Weights of a small mixture-of-experts language model, trained from scratch on English Wikipedia.
Size: 17 layers, width 192, vocabulary 8192, 87.4M parameters.
Experts: 256 GeGLU neurons an expert, 1 pick a token, a softmax router.
Training: a variant of SOAP for the experts, 530M tokens, 4043 steps.
Below are experts of layer 9 (counted from 0) of a mixture-of-experts language model. Rows are named router (the router's row for the expert), gate (a neuron's input weights, with its number), up (a neuron's input weights, with its number), down (a neuron's output weights, with its number) and show model dimensions 0-191. Each number is 128 + 24 x the weight over its row's rms, rounded and kept within 0 to 255.
Before each expert's rows: "gets" lists some tokens that make up at least twice as much of what it gets as of all text. This comes from a sample of Wikipedia text that the model never trained on. Tokens count by the router's weight.

# expert 0
gets: "1 ", "2 ", "5 ", "3 ", "4 ", "6 "
router [168 154 133 159 118 151  97 115 130  98 122 148 124 147 139  94 122 137 171 126 161 134 110 152 164 114 123 149 154 151 104 138  81 130 162 111  84  95 115  98 119 108 126 124 111 123 139 149 122 122 107 107 142 132 153 107 119 145 121 110 109 113 182 155 151 128 143 130  96 125 131 125 126 111 112  74 146 140 139 110 161 103 113 126  92 156  98  86 128 137 147 164 104  89 113 127 174 128  92 140 133 148 110 155 158  71  87 125 157 150 137 139 175 151 138  89 106 139  98 157 175 136  95 149  87 137 176 106 149 174 126  90 137 128 133  86 157 139 129 103 150 150 123 111 191 150 108 105 143 161 115 111 112 149 106 154 172 126 149 113 125  94 138 139 109 156 159 112 122 114 150 132  96 104 113 116 152 107 115 105 128  99 127 136 160 124 103 100 123 147  93 108]
gate0 [140 145 122 151  93 124 113 139 128 158 134 132 122 130 162 130 141 126 144 133 129 146 101 124 172  99 113 121 138 156 141 120  86  95 126 141 128 146 154 165 119 122 174 131 102 135 108 124 116 146 100 167 145 154 148 152 112  53 131 143 143 117 119 135 160 101 133 156 142 115 116 138  98 138 142 103 136 192 157 176 125  98 121 143 100  82 135  91 126 151 125 121 131 126 121 104 122 102 151 114 161  85  99 134  92 112 154 179 142 129 131 111  69 124 144 113 164  93 140 113 132  78 134 145 105 117 123 102 123 112 154 154 117 135  73 113 103 130 129  83 131 166 151  93 131 135 113 139 119 145 129  96 141 175 126 148 159 168 113 112 156 194  89 124 142 138 103 143 137 114 159  74 127 155  97 134 153 128 128 168 120  99 125 149 114  97 142 118 106 101 107 104]
up0 [127 152 142 186 119 138 134 135 129 138 129 118 123 127 190 174 130 136 152 139 119 160  91 116 180 126 106  90  90 136 135 127 101  81 105 141 161 149 163 145 110 118 132 139 104 115 135 135 124 147  92 143 157 160 139 136 126  76 176 152 148 147 115 166 152 112 113 151 178 140 112 130  94 162 130 104 150 170 154 150 107 106 145 137  80 110 137  92 115 136 114 102 141 139 138 133 128  94 132 140 141 109 111 124 135 105 125 159 128 145 122  99  84 157 131 129 164  93 126 112 157 123 132 138 120 130 126 121 141 114 154 160 105 135  94 105  71 149 154  86 148 143 173  91  98 142 118 130 104 128 124  90 169 177 123 131 123 161 108 100 177 163 107 133 117  88  99 100 128 143 130  86 126 155 105 126 174  95 119 133 115 105 134 139 146 132 128 109 109  97 148 131]
down0 [ 96 119 132 145 108 129 153  99 123  91 135 118 163 150 130 139 141  94 129  90 162 111 118 114 114 160 129 118 121 151 160 115  88 153 105 122 143 121 141 102 159 126 111 119 152 121 126 145 123 135 125 118 131 141 166  52 162 102 119 140 130 145  82 136 129 106 137 167 158  79 150 118 141 137 122  87 114 130 154 148 121 132 158  83 115  79 118 114 109 147 113 104 107 114 126 129 200 134  90 130 171 146  97 131 123 150 119 112 102 145 144 101 142 154 125 109 120  68 130 112 154 112 114 100 116 111 143 112 124 115 161 122  83 140  73  97 133 140  83  95 146 120 113 118 103 147  90 107 138 111 103 129 131 112  84 152  90 164 129 117 137 179  93 138 137 123  86 122  96 118 130 126 117 163 142 122 104 145 140 151 174 123 146 113 137 104  82 149 164 143  91 130]
gate1 [132 132 154 112 147 103 116 123 137 145  76 145 120 167  93 114 105 130 149 146  99 140 129 164 124 106 180  93 127  82 123 134 118 114 130 160 131 139  85 128 124 127 184 108  77 152 130 138 150 112 120 122 117 106 157 141 179 123 123 164 119  82  78 120 109 122 118 121  93 124 108 102 112 130 140 103 144 174 100 107 112 147 111 113 111 123 160 164  91 161 149 154  99 120 111 133 109 119 146 112 165 147 139 183 139 150  96 117 111 173 131 143 107 154  65 110 174 106 133 142 118 113 132 142 108 112 123 151 150  99 128 101 150 140 114 128 158 139  92  83 121 124 123 150 150 104 114 146 111 192 125 140 157 109 115 107 121 115  91 139 108 148 114 160 132 153 105 145 148 101 138 115 118 169 113 114 148 151 133 133  88 164 168 121 110 146  87 120 159 143 104 133]
up1 [100 157 114 122  92 141 149 139 151 126  97 131 113 127  65 134 169 132 159 184 128 154 161 126 134 131  94 126 171 123 164 137 117 129 113 158 139 111  91 120 171 136  89 112 129 111 189  98 118 169 136 127 149 134 128 125 152 147 148 122 121  92 116 144 126 138 161 121 110 107 149 110 151 141 135 164 133 125  99  74  96 171 146 144 138 154 151 101 128 117  84 104 163 119 127 128 139 134 162 180 153 113 130 145 147 135 112 160 164 157 144  82 125  80 101 132 171 112 138 140 107  84 127 125 158 143  96 116 145 123 117 131 123 162 123  88 133 112 156 121 129 141 163 130 134 115 179 119 128 141 140  91 121  97  94 125 118 150 138 105 133 142 128 167 127 140 145 142 149 102 119 126 118 141 151 176 172 107 162 101 128 152 123 125 111  95 108 142 138 103  62 137]
down1 [103 140 113 126 164 100 144 184 158 122 142 130 128 136 150 134 128 110 135 165 120 112 108 142 161 101 138 138 158  94 158  86 185 117 122 152 110 137 128  73 105 120 129 148 170 126 106 111 134 134 137 144 147 150 120 129 147 178 101 102 139 124 151 123 129 202 119 174 115 171 144 132 103 151 144 182  98 131 131 140 138 111 131 168 121 153 134 143 114 150 115 121 113 124 157 129 148 159 108  99 124 105  71 105 152 121 120 139 153 148 113 110  95 124 122 146 108 123 125 162 131 145 148 162 111 126 123 108 139 160 111 143 114 123 162 115 150 123  86 122 105 126  92 124 130 130 142 160 143 115  88  83 133 148 128 140 110 125  82 133 169 126 124 181  94 159 102 121 163 124 109 159  89 163 134 130 154  87 139  84  61  92 139 108 109 125 134 156 123 119 114 123]
gate2 [130 138 117 102 113 122 132 102 107 125 110 148 141 148 129 124 121 114 205 111 158 125 153 126 121 184  86 175 160 161 135 125 127 139 137 129 119 158 105 146  94 114 130 167 123 121  93 114 128 158 149 102 178 160 106 145  86 123 104 164 138 177 129 168 102 141 129 152  94 123 128 128 114 118 142 108 178 110 148 117 139 104 113 140 118 131 138 100 118 193 161 148 126 126 179 111 108 121 132 136 104 181 132 154 121 145 139 161 149 137 135 152 115 115 141 151 113  95 116 130 126 165  82 140 170 147 186 119 128 124 120 112 122 136 118 113 126 160 143 129 170 104 106  99 133  71 159 123 134 132 128 143  98 123 161 159 138 141 140 138 153 122  91 109  89 198 163 130 120  98 147 111 159 144 119 140 154 127 134 104 120 131 131 119 120 136 110 114  76 121 100 142]
up2 [ 85  93  97 159 115 123 134 175 138 134 146  99  64 173 127 148 149 123 117 113 150 127 112 104 113 137 140 100  98 151 119 106 105 150 139 108 157  90 102 130 142 111 118  98 119 182 185 140 167 144 133 128 102 145 131 113 151 163 167  97 153 118 124 120 142  90 143 146 126 121 131 102 129 150 119 160 133  97 143 154  84 161 135 142 129 115 126 140 115 114 137  93 113 107  83 145 152 138 130 154 134 141 142  53 149 105 156 140 124 128 143  58 120 163 145 115 160 141 141 108 135 108 146 108 116  99 108 114 121 123 134  84  67 111 101 135 130  99 149 138 134 130 136 166 128 163 119  98 111 103 161 126 159 136 128 122 107  59 126 132 147 135 112 143  80 114 128 121 108 163 131 117 106 123 133 148 148  92 115 156 150 103 157 103 112 125 148 136 133 143  95 103]
down2 [159 124 142 106  93 132 121 146  71 135 132 132 158 110 131 145 125 118 112 137 141 154 163 166 135 147 145 142 105  97 130 119 112 115 106 136 112  92 126 102 146 140 122 153 120  77 127 117 108 119 137 108 143 167 124 123  87  76 153 176 157 139  82 163  68 153 134 129 124 116 164 119 123 125 158 116 120 110 118  98 163 118 134 110 111 112 153 112 115 163 165 132 122 142 111  89  91 160 152 156 174  80 131 166 151 130 123 148 149 167 117 123 111 137 163 120 112  84 115 119 127 146 127 156 135 180 159 158 104 121 146 118 145 113 130 156 121 113 107 134 131 132 126 103  95  97 157 126 152 169 167 164 177 134 178  93 114 139 136 135 156 119 131 159 144 119 146 125 157 114 143 137  91 164 126 113 126 108 137 115  89 128 116 139 162 151  92  86  93 142 120 174]
gate3 [137 180 145 135 117 106 150 114 130 125 121 149 133 134 104 102 128 114 143 158 125 163 141 111 154 128 138  85 122 140 148 135 122  80 114 155  94 124 134 117 142 160 107  89 146 146 160 131 136 117 142 131 133 138 193 139 127 121 110 145 141 139 100  97 126 140 129 148 156 148 129 131 130 139 101 136 120 152 109  99 116  98 155 136  86 119 125 126  84 170 150 139 156 106 121 118  81  92 144 146 155 132 151 112 137  85 139 144  82 145  85  99 170 160 141 201  97 119 118 169 130  95 150 114 133 158 102 147 147 127 125 103  86 150 148 107 123 128 148  88 115 188 124 120 172 146 148 136 102 119 131 134 153 139 199 137 132  96 103 143 161 148 117 152 107 115 124 158 142 109 149 146 121 108 136 104 130  92 109 159 103 101 187 171  98 120 135 143 104 100 124 118]
up3 [135 138 122 114 119 112 162 126 138 139 121 130 123 138 139 137  95 118 127 195 108 158 115 134 134 144 108  94 126 141 139 176 156  96 145 146 133  98 112 135 122 183 100 120 148 156 135 112 135 122 110 125  98 171 173 158 140 148 132 156 148 108 100  87  85 149 150 131 147 142 108 123 128 112  85 142 107 159  90 141 109 116 149 107 129  92 157 104 111 160 123 151 151 137 135 136  87 129 149 111 152 126 116 147 144 110 120 189  63 159  89 106 178 171 137 137 105 156 109 175 142 102 109 142 110 158  75 166 143 114 137 123 103 124 116 103 148 162 122  72  95 142 120 130 127 101 133 130 141 103 117 146 155 132 118 125 153 109 124 128 167 114 140 160 115 115 126 164 155 100 165 132 122 106 131  91 118 108 132 178 113 114 195 145 118 117 107 138 130 139 106 122]
down3 [171 172 126 132 153 135 131 164 124 115  98 151 113 111 134 131 132 149 147 126 172 131 131 108 136 149 125 158  83  99 117 105 145 123 149 130 130  99 131 114 145 105 133 109 113 147 125 129  92 169 130 160 180  76 112 117 164 167 115 102 135 135 111 144 119 147 108 116 124 139 139 138 137 115 115 108 125 125 152 144 176 123 161 175 107 175  98 203 129 122 133  93 131 114 122 153 168 142 115 113  90 147 124 145 162 154 119 129 147 135 131 135 111 146 140 126 123 163 160 154 107  87 110 164  85 116 114 110 164 152 135  71 148 151 149 123 126 140 130 102 160 109 133 101 138 154 142 128 169 134 113  84 171 113 151 111 129 148 122 127 156 182 136 130 147 147  90 112 106  95 138 101 154  87 131 121 172 151  93 166 124 124 139 153  74 159 121 139 152 155 143 128]
gate4 [152 144 103 132 141 131 163 105 130 118 144 129 109  97 136 119 123  81 127 106 172 105 124 123 145 128  84 169 150 116  98 151  99 148 125 128 126 122 119 183 129 177 143 172 134 112 131  95 114 165 119 107 117 118 161  87 141 100 115 112 118 145 154 126 124 150 123 142 139 126 144 112 110 128 108 108 145 112 132 155 114 149 125 156 109 140 145 121  84  89 162 124 121  89 108 108 148 176 125 143 166  92 159 122 102 115 143 111 121 127  82 120 137 101 131  80  94 181 140 124  93 118 135 156 148 136 127 118 114 139 142 163 158 143 156 139 149 161 129 101 143 117 139 168 149  96 100  96 132 130 116  84 148 110 140 152  86 144 160 147 109 162 157 126  95 150  87 112 123 152 122 124 124 129 102 182  73  96 166 132 125 120  78  79  87 124 113  92 150 136 140 129]
up4 [139 148  95 117 141 105 141  89  94 124 124 110 116 104 139 141 127 128 132 141 177  96 116 142 144 133 134 175 160 101  84 132 118 158 128 134 138 131 109 153 132 155 170 186 126  97 131  98 126 148 113 105 142 121 155  86 113 102 135 104 112 125 140 134 140 151 128 157 154 116  88 127 116 129 103 123 150 112 133 157 140 151 115 169 130 154 160 106  99 116 164 113 113 115  66  95 136 154 116 144 178  85 119 149  91 121 124  97 145 101  94 162 106  95 163 101 109 146 122 106 120 130 124 128 111 135 152 143 111 118 121 160 144 159 178 139 135 152  91 111 138 114 147 191 168 126 112 127 144 109 148  94 109  98 137 149 110 161 127 151  84 142 139 127  80 131  88 135  99 157 113 105 107 117 138 176 100  87 165 138 111 136  97  88 114 115  96 151 145 127 151 112]
down4 [108 128 111 112 157 144  75 121 124 109 146 180 118 154 108 126 127 155 145 143 152 131 102 125 110 107 116 110 105 102 141 119 159 120 164 105 143 149 100  87 133 129 126 119 144 128 144 136 147  98  84 144 114 133 124 135 112 129 152 114 147 123 119 134 135  96 130 118 106 143 123 138 168 106  95 111  95  95 104 127  64 156  84 153 129  74 144 128 142 130 129 109 105  86 118 145 146  65 126 146 102 124 145 129 132 134 111 118 132 172 121 127 118 141 122 122 159 147 103 126 133 135 126 130 122 128 113 133 101 132  95  67 150 131 215 121 132 101 141 121 107 172 112 111 140 160 126 140 188 103 147 123 184 124 163 155 123 122 138 115 121 118 149 131 140  95 173 126 135 128 137  70 143 149 141 144 166 113 122 128 131  96 109 109 193 148 138  73 140  90 102 114]
gate5 [129  96  64 138 130 122 119 124 113 107 115 114 134 149 137 178 123 136 155 145  98 147 138 110 168 160 105 161 121 113 129 116 170 107 111 100  97 182 110 108 136 112 116 103 159 132  94 152 142 113 120 108 149 140 124 130 122 140 116 119 156  93  88 111 133 135 104 117 131 142 164 110 133 107 124 178 112  89 130 119 169 132 143 103 114 121 138 132 130 134 117 135 106 136  91 144 101 112 112 100 114 171 155 126 132 128 128 135  94  91 138 145 115 163 184 133 140  83 106 115 107 138 143 125 118 127 148 114 147 132 137 152 130 124 143 148 208 141 151 147 151 126  98 157  84 141 129  91 167 138 134 105 119 115 113 168 130 174 135 105 152 126 128 133  90 142 150 174 108 100 146 177  97 137 135 109 169  90  63 142 179 102 128 125 119 152 122  98 119  90  99 120]
up5 [109 117 143 112 117 162 118 118 135 131 123 126 122  82 122 152 139  89 196 165 134 143 171  83 124 128 165 132 128 155 162 109 136 153 107 160 137 180 124  90 156  97  98  91 176 108 106 103 162 136 138  94 104 132 107 120 135 152 122  98 131 136  99 109 125 134 154 121  84 109 128 126 126 151  99 152 115  92 112 144 123 144 141 117 113 123 154 122 141 127  94 121 107 128 115 134  94 101 112 129 113 120 148 165 114 114 116 123  91 133 119 158  78 126 157 119 100 128 136 127 103  82 136 148 157 111 156 140 151  75 157  99 139 124 158 145 133 126 126 148 139 127 103 108  81 148 167 129 134 141 131 116  92 103 119 166 132  99 155 107 161 120 118 134  98 142 131 176 107 121 104 166  94  85 149  86 132 120 106 125 158 156 129 179 138 173 167 149 147 145 137 174]
down5 [145 143 145 124 156 141 142 111 133 157 157 138 138 193 169 131 109 129 135  83 139 151 117 137 131 156 159 142 114 107 119 143 163 136 143 143 133 154 136 127 105 150 155 132  73 107 123 101 159 130 161 150 134 123 126  93 154 160 134 150 138 127 108 167 137 143 100 121 140 100 127 158  73 103 140 165 168 165 155 115 146  90 144 122 126 132 121 118 147 109 100 147 143 128  87 168 164 143  72 167 107  86 117 114 147 147  94 137 150  66 131 134 153 110  88 106 144 122  94 130 113 104  76 153 136 109 102  94 136 146 153 125 119 137 140 113 136 108 152 104 107 129 119 135 144 140 102 136 136 114 117 141 145 101 106 140 114  76 139 137 176 100 132 137 122  95 123 104 120 137 159 107 107 117 132 171 178 165 164 162  95 147 115 173 155 113  93 151 135 141 114 116]
gate6 [163 150 130 126 167 108 147 115 134 122 114 134 126 117 113 139 143 120 161 111 143 106  94  80 145  83 146 107 142 161 123 111 172 103 153 156 103 154 138 122 146  91 108 155 142 168 117 134 155 127  91 137 136 131 120 140  99 118 116 129 130 123 162 125 125 135 123 134 150 150 133 110 139 125 193 112  94 123 101 114  98 197 103  86 152 116 126 141  97 107 139 120 125 127 121 112  91 128 122 121 119 170 145 151 142 120 141 112 129 123 128 112  93 137 152 188 122 105 205 137  99 164 127 149 185 103 104 124 108 122 180  94 120 138 117 103 109 162 112 143 150 183 113 101 167 131 129 124 155 116 138 105 154 119 171 134 170 144 150  81 125  98 161 132 161 136 109 124 150 127 132 118 138 173 136 122 148 106 110 134 122 107 118 141  85 111  92 158 105  87 130 123]
up6 [153 179 162 113 171  92 143 115 133 124 105 133 125 125 128 128 139 103 139 126 129 137 110  65 169  94 129  96 142 165 114 111 144 105 143 124 113 156 121 154 147 106 124 151 144 144 133 155 148 123  67 118 125 133 133 119  99 149 106 157 101 123 155 118 126 119 155 155 157 132 153 120 161 138 152 109  91 119  85  91 111 166 121 107 142 122 115 131 102 118 134 120 132 121 138 102 119 130 142  99 134 150 145 139 111 134 140 121 144 114 150 120 104 114 170 189 136  98 194 137 112 152 132 144 184 112  88 102 118 108 170 113 123 105 148 107  76 172 132 167 163 171 135 134 162 137 125  85 155  93 135 126 138 120 149 141 157 143 142  79 150 125 152 134 139 140  84 106 113 116 131 136 132 159 127 139 116 118  84 130 156 103 110 147  80 135 100 187 114  95 115 146]
down6 [ 99 129 141 173 126 124 144 112  94 130 120 182 138 133 106 129 193 119 118 128 107 116 145 116 130 101 150 105 156 157 115  85 133  94 177 144 135 173 105 108 116 110 123 139 167  94 130 122 125  91 159 128 117 118 153  79  73 128 139  91 115 138 122 111 130 105 129 134 125 117 140 148 143 128 134 156 130 115 125 101 144 148  87 194 103 161 107 144 113 128  97  71 105 142 150  99 105 138 144 123 113 154 199 130 144 109 124 111 102 138 107 111 167 118 159  83 124 119 142  75 156 156  98  82  90 127 141 162 137 105 136 144 138 180 138 144  96 147 130 141 150 115 108 150  99 112 130 121 149 130 136 132 138 113  99 138 105 131 140 103 172 116 119 129 124 128 126 110 117 132  62 126 103 102 117 149 133 173 111 117 133 141 130 130 147 144 142  94 107 123 172 112]
gate7 [108 114  86 109 130 148  60 125 162 118  90 114 133 153 115 133 113 102 165 169 100 120  99 109 143 119 128 122 130 112  96 144 126  92 107 154 181 140  86 116 126 125 113 123 108 113 170 103  78 140 150 100 136 160 152  93 127 150 159 120 144 151 106 126 116 170 117 147 102 136  94 123 113 150 150 150 123 100 125 131 158 131 107 148 141  86 123 155 129 138  87 151  83 179 142 151  98 135 168  89 113 139 133 101 140 134 168 109 122 126 119 139 137  85 146 153 164 173 128 141 146  69  88 114  98  76 111 131 146 137 125 131 148  96 133 115 142 139 150 138 108 164 135 128 114 135 142 111 153 135 144 121 123 146 151 124  85 107 130 154 125 123 132 159 122 153 155 140 174 145 132 141  75 115 128 132 170 131 166 164 124  91  89 101 128 119 133 118  97 155 122 145]
up7 [132 134 190 112 129  79 158 127  96  99 175 120 125 162 129 133 168 131 134  77  92 135 147 162 101 133 135 100 165 123 144 134 173 124 129 132 107 109 182 157 148 111 125 123 145 122 125 108 156 112  94 137 151 132 110 195 147  92 131 125 100 109 153 124  94  84 120 123 152 122 138 134 137 121 117  86  71 164 128 130 100 114 114 105 161 177 172  96  96 105 136 133 141  98 134 113 150  92 155 160 142 122  88 160 103 125  96 143 117 141 146 102 126 152 120  92  78 121 118 137  81 186 157 146 107 152 144 118  96 126 138 141 123 104 122 146 120 135  96 127 119 106 139 147 127  96 114 127 109  98 145 127 145 101 129 132  97 109 102 107 126 104 136 124 135 131  99 102 119  94 112 111 173 148 103 155 132 128 125 129 124 109 158 173 136 136 115 119 166 121 145 104]
down7 [168 133 139 113 102 128 121 134 115 126 183 122 150 141 110 110 134 127 142 155 177 151 110 125 104 137 124 181 162 126  74 169 102 157  88 126 137 126 133 147 113 101 158 109 109 119 131 106 117 158 112 148 136 129 130 175 151 161 137 143 126 134 142 157  78  98 120  85 124 173 108 124 126 134  80 124 139 156 153 155  74 140 139 187  76 117 118 134 120 146 123 112 121 157 112 114  96 126 129 167 133 142  93 128 158 144 142 146  95 130 154 116 151 133 171 127 148 157 120 158 126 128 119 130 103 134 166  90 121 135 174 159 130  79  99 102 137 153  88 141 150  87 156 137 126 141  82 128 112 115 149  97 150 155  98 161  98 106 141 137 117 140 134 114 142 112 111 138 100 148  92 153 117 118 145 126 153 132 168  79 145 102 118 163 102 127 114 102 149 147 107 134]
gate8 [109 127 122 142 122  87 121 121 104 134 165 126 135 150 118 110 111 104 150 129 116 121 145  93 109 106  73 175 188 157 130 169 168  82 126 153 142 108 141 120 159 112 134  96 159 142 137 142 157 115 134  90 160 122 170 147  95 135 105 144 109 128 175 124 126 130 131 143  93 128 113 163 148 101 117 174 113 169 140 154 118 164 154 190 122 122 119 113 119 155 119  90 133 113 150  81 119 132  99 128 124 121 118 152 137  80 149 149 112 181 111 131 123 132 107 102 150 133 136 158 128 109 118 126 109 130 125 134 141 102 125 119 153 158 150 149 116 122 183 115 161 112 121  92 143 160 156 129 139 133 201 129 105 105 131 116 128 143 145  90 142 138 175 113 114  98 104 140 117  94 156 161 119 155 165 139 149 119 138 118 139 128  92 128 152 104 157  99  89 129 115  87]
up8 [142 118 149 178 131 161 143 114 119  92  97  79 111 135 113 118 181 111 111 106 124 139 123 192 128 129 143 113 110 106 127  98 118 154 122 123 120 106 137 125  89 138  78 136 103 104 147 108 117 146 135 139 122 141 107 103 176 101  94 147 127 139 121 142  84 135 114 150 150 130 107 127 137 134 115  86 137 106 155 126 149 112 118  87 121 149 162 118  89  85 123 159 133 130 103 134 173 169 144 102 133 153  86 115 135 205 110 121 130 119 136 134  94 126 153 193 134 105  95 113 132 133 135 123 141 178  94 106 148 140 149 126 136 104  79  97 122 146  61 134 121 116 102 160  85 105 148  94 103 116 136 112 155 151 103 135 109 129 107 152 127  85 142 130 150 149 144 135 131 135 103 148 143 125 130 123 119 106 145 115 123 167 128 112 109 154 144 176 175 125 121 137]
down8 [ 99 131 101 139  95 132 107 161 117  90 133 169 107 134  85 125 117 134 147 133 175 110 178  79 131 122  91  90 125 130  75 162 100 112 114 159 118 118 140 148 150 196 101 112 161  93 133 194 153 142 135 123 117 146 150 140 119 140 110 118 140 108 113 126 115 115  97 135  97 114 139 136 162 144 156 134 138 133 109 123 172 150 146 114 137 125 128 126 112 130 149 110 122 105 102 128  90 101 149 123 120 142  83 133 134 110 101 126 107 112 154 152 143 127 100 146 122 118 134  81 161 155 131 156 124 117 129 146 140  83  79 137 141 113  97 128 149  98 151 164 129 135 119  84 150  98  85 148 193 135 135 130 152 155 153 118 142  94  94  98 168 152 165 140 128 164 153 130 115 146 165 135  76 142 159 130 152 106 111 108 124 110 151 105 137 110 121  91 121 135 128 120]
gate9 [138  99 156  96 133 151 104 105 125 150  87 160 125 109 114 138 133 182 104 122 150  94 119 156 146 140 102  72 127 106 142 151  99 119 141 119 167 123 142 123 139 109  99 115 188 123 145 149 121 120 124 135 134 150  97 118 119 139 126 169 147 137 125 138  99 120 151 148 130  84 146 127 153  99 147 123  92 140 133 137 164 156 124 125 102 101 129 146 140 112 135 133 121  86 146 127 102 131  84  74 144  99 110 150 105  98 112 143 133 115 116 140  82 139 116 100 141 143 111 112 138 138 141 136 130 129 115 101 146  95 148  99 148 126 121 104 126 105  93 114 113 115  97  85 153 100 163 161 178 104 165 113 157 139 164 115 166  88 123 155 117 190 156 160 116 141 153 137 138 122  77 125 131 154 126 211 142 115 138 102 147  93 163 150 108 151 104 141 103 125 160 108]
up9 [116 107 167 108 153 144 126  91 116 134 155 159 139 147 102 144 116 125 104 157 129 126 171 130 160 106 140 141 126 119 136 119 132  86  89 144 127 116 125 105 163  98 144 115 179 182 121 104  77 151 137 118 128 160 106 107 157 122 128 160 114 126 139 106 160 110 163 134 137 131 154 130 139  91  96 183 163 142 161 136 146  90 157 126 117  94 148 150 132  88 113 131 145  76  62 123 136 124 114 145 109 147 161 137 122 141 151 125 157 170 141 119 141  95 125 157 125 133 126 110 144  81 146 139 141 121 122 126 116 125 135  99 126 155  91 141 122  97 124 123 163 100 124 167 146 137 150 120 130 131 152 145 109  95 118 108 115 124 149 137  88 145 125  98  94 209 111 104  60 123 121 118 120 126  92  83 121 107  73 150 130 111 150 122 132 113 160 135 123 145 115 141]
down9 [118 173 105 158 173 141 100 149 100 123 140 132  98 131 163 122 148 175 114 180 169 122  93  85 110 164 105 134 121 119 131 153 119 170 111 129  77  90 128 114 141 115 124 166 136 109 113 110 170  76 119  99 151 124 150 163 164 133 118 130 129 119 155 109 133 165 121 119 103 146 102 128  80 124 108 147 106  92 110 143 127 129 147  86 102 136 124 102 113 163 121 118 148 104 165 145 142 154 121  94 112 151 128  96 152 150  82 136 133 134 110  88 147 148 139 158 127 105 142 113 101 165  89 111 124 113 130 106 111 136 125 109 114 127 127 139 159 108 111  96 137 123 117  81 141  93 140 162 146 104  92 135 134  93 162 139 116 136 142 128 111 134 111 125 118 128 132 122 126 110  77  65 138 154 117 150 106 136 131  77  89  95 153 152  92 134 101 148  85 142 107 116]
gate10 [122 112 115 127 151 126 126  74 161 134 135 115 141 152 141 115 116 115 143 167 142 133 146 110 128 130 169 169 105 139  86 131 114 130 156 107 154 130 139 148 145 166 107  91 108 108 140  87 165 134 144 143 113 146 142 172 111 132 123  91 113 108 120 159 127  85 102 137 138  92 134 100 103  76 134 130 158 132 115 122 109  83 192 137 134 136 122 115  76 104 136 139 147 149 153 157 125 107 114  80  73 145 127 108  77 171 124 101 140 128 140 107 106 142 119  87 114 144 112 119 172 109 155 131 100  97 125 142  99 121 148 123 131 105 132 149 157 131 110 127 125  75 144 122 144 119 138  95  97 148 134 131 167 133 153 101 136 128 141 115 156 131 167 105 166 136 108 116 136 206 122 148 194 151 147 123 149 166 113 119 144 128 147 130 104 147 139  84 143 138 112 142]
up10 [146 103 142 139 146 135 107  88 141 132 103 116 132 131  94  80 104 121 180 137 141 113 135 137 102 114 139 144 125 121  96 111 129 105 140 115 163 170 135 136 128 149 133  97 129 122  91 147 146 115 138 133 135 122 154 162  94 140 114 130 128 102 128  87  92  60 147 138 116  95  99 117 144 102 118 105 163 101 150 146 105  91 127  98 101 119  89 134 113 147 141 151 160 147 152 137 143 101 119  93  78 131 139 131 120 143 175 103 114 140 151 128 137 101  74 119  75 180 125 153 106 131 156  53 162 134 129 135 139  82 135 109 111 114 178 122 138 163 139 171 139 105 148 157 139 144 128 124 123 127 134 138 116 113 161 152 140 125 128 122 136 135 109  68 175 193 138 122 142  92 133 127 171 150 117 107 136 151  91 131 128 140 117 125 138 121 128 127 148 153 114  87]
down10 [ 99 126 114 116 171 114 114 164 124  98 147 111 139  90 132 149 101 153  90 132 112 100 155  84 124 138  66 141 114 169 126 150 129 135 128 155 123 149 123 147  84 143 171 167 140 110 116 114 118 160  99 174 114 121 164 154 158 131 125 129 125 118 148 134 146  95 113 125 153 159 140 127 138  99 137 113 136 138 137 158 132 110 149 105 133 122  88  90 115 122 172  87 157 128 134 145 147 126 137  78 130 120 103 153 101 151 129 121 115 115 119 132  99 150  80 119 132  90 119 147 130 117 153 121 144 119 123 189 143 139 123 101 171 123  82 137  97 166 149 135 102 121 174 102 151 119  89 106 129 162 170 134 125 131 110 130 148  92 153  97 104 122 127 145  99 145 119  92 122 161  85 164 145 100  96 144 133  73 125 130 113  86  95 127 102  97 100 158  96  97 131 124]
gate11 [102 131 127 112 100 142 157 130 106  97  99 105 149 179 145 145 138 110 160 160 100 138 132 132 153 123 133 118 146 129 119 125 154  94 142 182 102 166 106 114 140 161 158 111 104 148 119 134 135  95 170 117 161 129  85 153 124  84 134 100 141 106 138 121 110  95 111  93 131 157 137 141 135 162 148 159  64 116 156 130  97 105 132 142 121 133 161 135 111 134 118 163 107 109 141 134  97  90 157 154 120 152 124 162 150 122 136  87 175 111 119  91 136 148 107  88 113 106 132  75 121 116 118 148 124 130 128 139 155 142  63 149 140 122 135 117 117 151 127  91 122 128 121 133 130 134 140 135 113 183 171 139 112 100 120 121 133 167 126 105 140  95 140 175 120 112 165 135 145 142 163 136  59 141 105 127 131 128 110 107  81 108 155  85 142 116 118 114 133 118 105  73]
up11 [132 146  88 126  78 147 108 127 114 116 131 129 171 131 118 173 151  90 157 112 107 116 141 109 135 137 147 115  98 150 104 140 144 124 162 147 141 146 109 110 108  79 166  94 100 108 138 120 162 123 133 105 145 126 107 131 115 146 109 133 146 109 122 125 104 102 117 103 136 167 139  87 156 127 116 130 110 123 127 139 108 125  99 138 119 140 124 144 145 150 130 147 160 110  99 184 179 110 151 133 135 110  75 164  97 117 101  91 177 125 110  81 127 133 100  78 134 130 148  86 135 127 148 141 116 134 156 161 114 151  81 148 113 141 134  82 102 164  84  93 121  93 143 139 136 142 131 119  84 178 130  88 127 126 119 148 121 122 144 112 116  87 161 146  88  93 136 194 184 146 164 132 118 167 124 116 140 145 127 135 111 112 127 106 125 123 126 169 127 137 129 104]
down11 [121 136 112 136  82 135 127 126 146 129  75  92 106 137  73  95 109 155 117 151  97 130 104 139 107 121 120 134 119 144 116 118 115 149 137 123 134 104 104 108 157 116 126 128 163 129 144 107  65 138 115 118 122 126 140 115 124 109 128 131  83 117 122 166 123 154 197 145  92 114  96 125 142 129 148 108 114  92 168 137  62  85 131  87 138  90 127 103 105 169 144 141 127 121 142 124  93 126 124 105 132 169 113 105 138  88 117 112  82 105 118 117  93 157 128 116  68 177  94 133 106 100 110 107 111 116 128 110 108 131 129 132 120 171 106 137 139 115 120 107 127 103  82 153  97 103 114 145 118 117 102 136 135 129 131 109 142  93 105 102 101 109 107 155 159 154 103 156 123 171 107 113 128 103 120 122 160 167 123 146 124 159 131 124  71 104 145  96 117  75 121 129]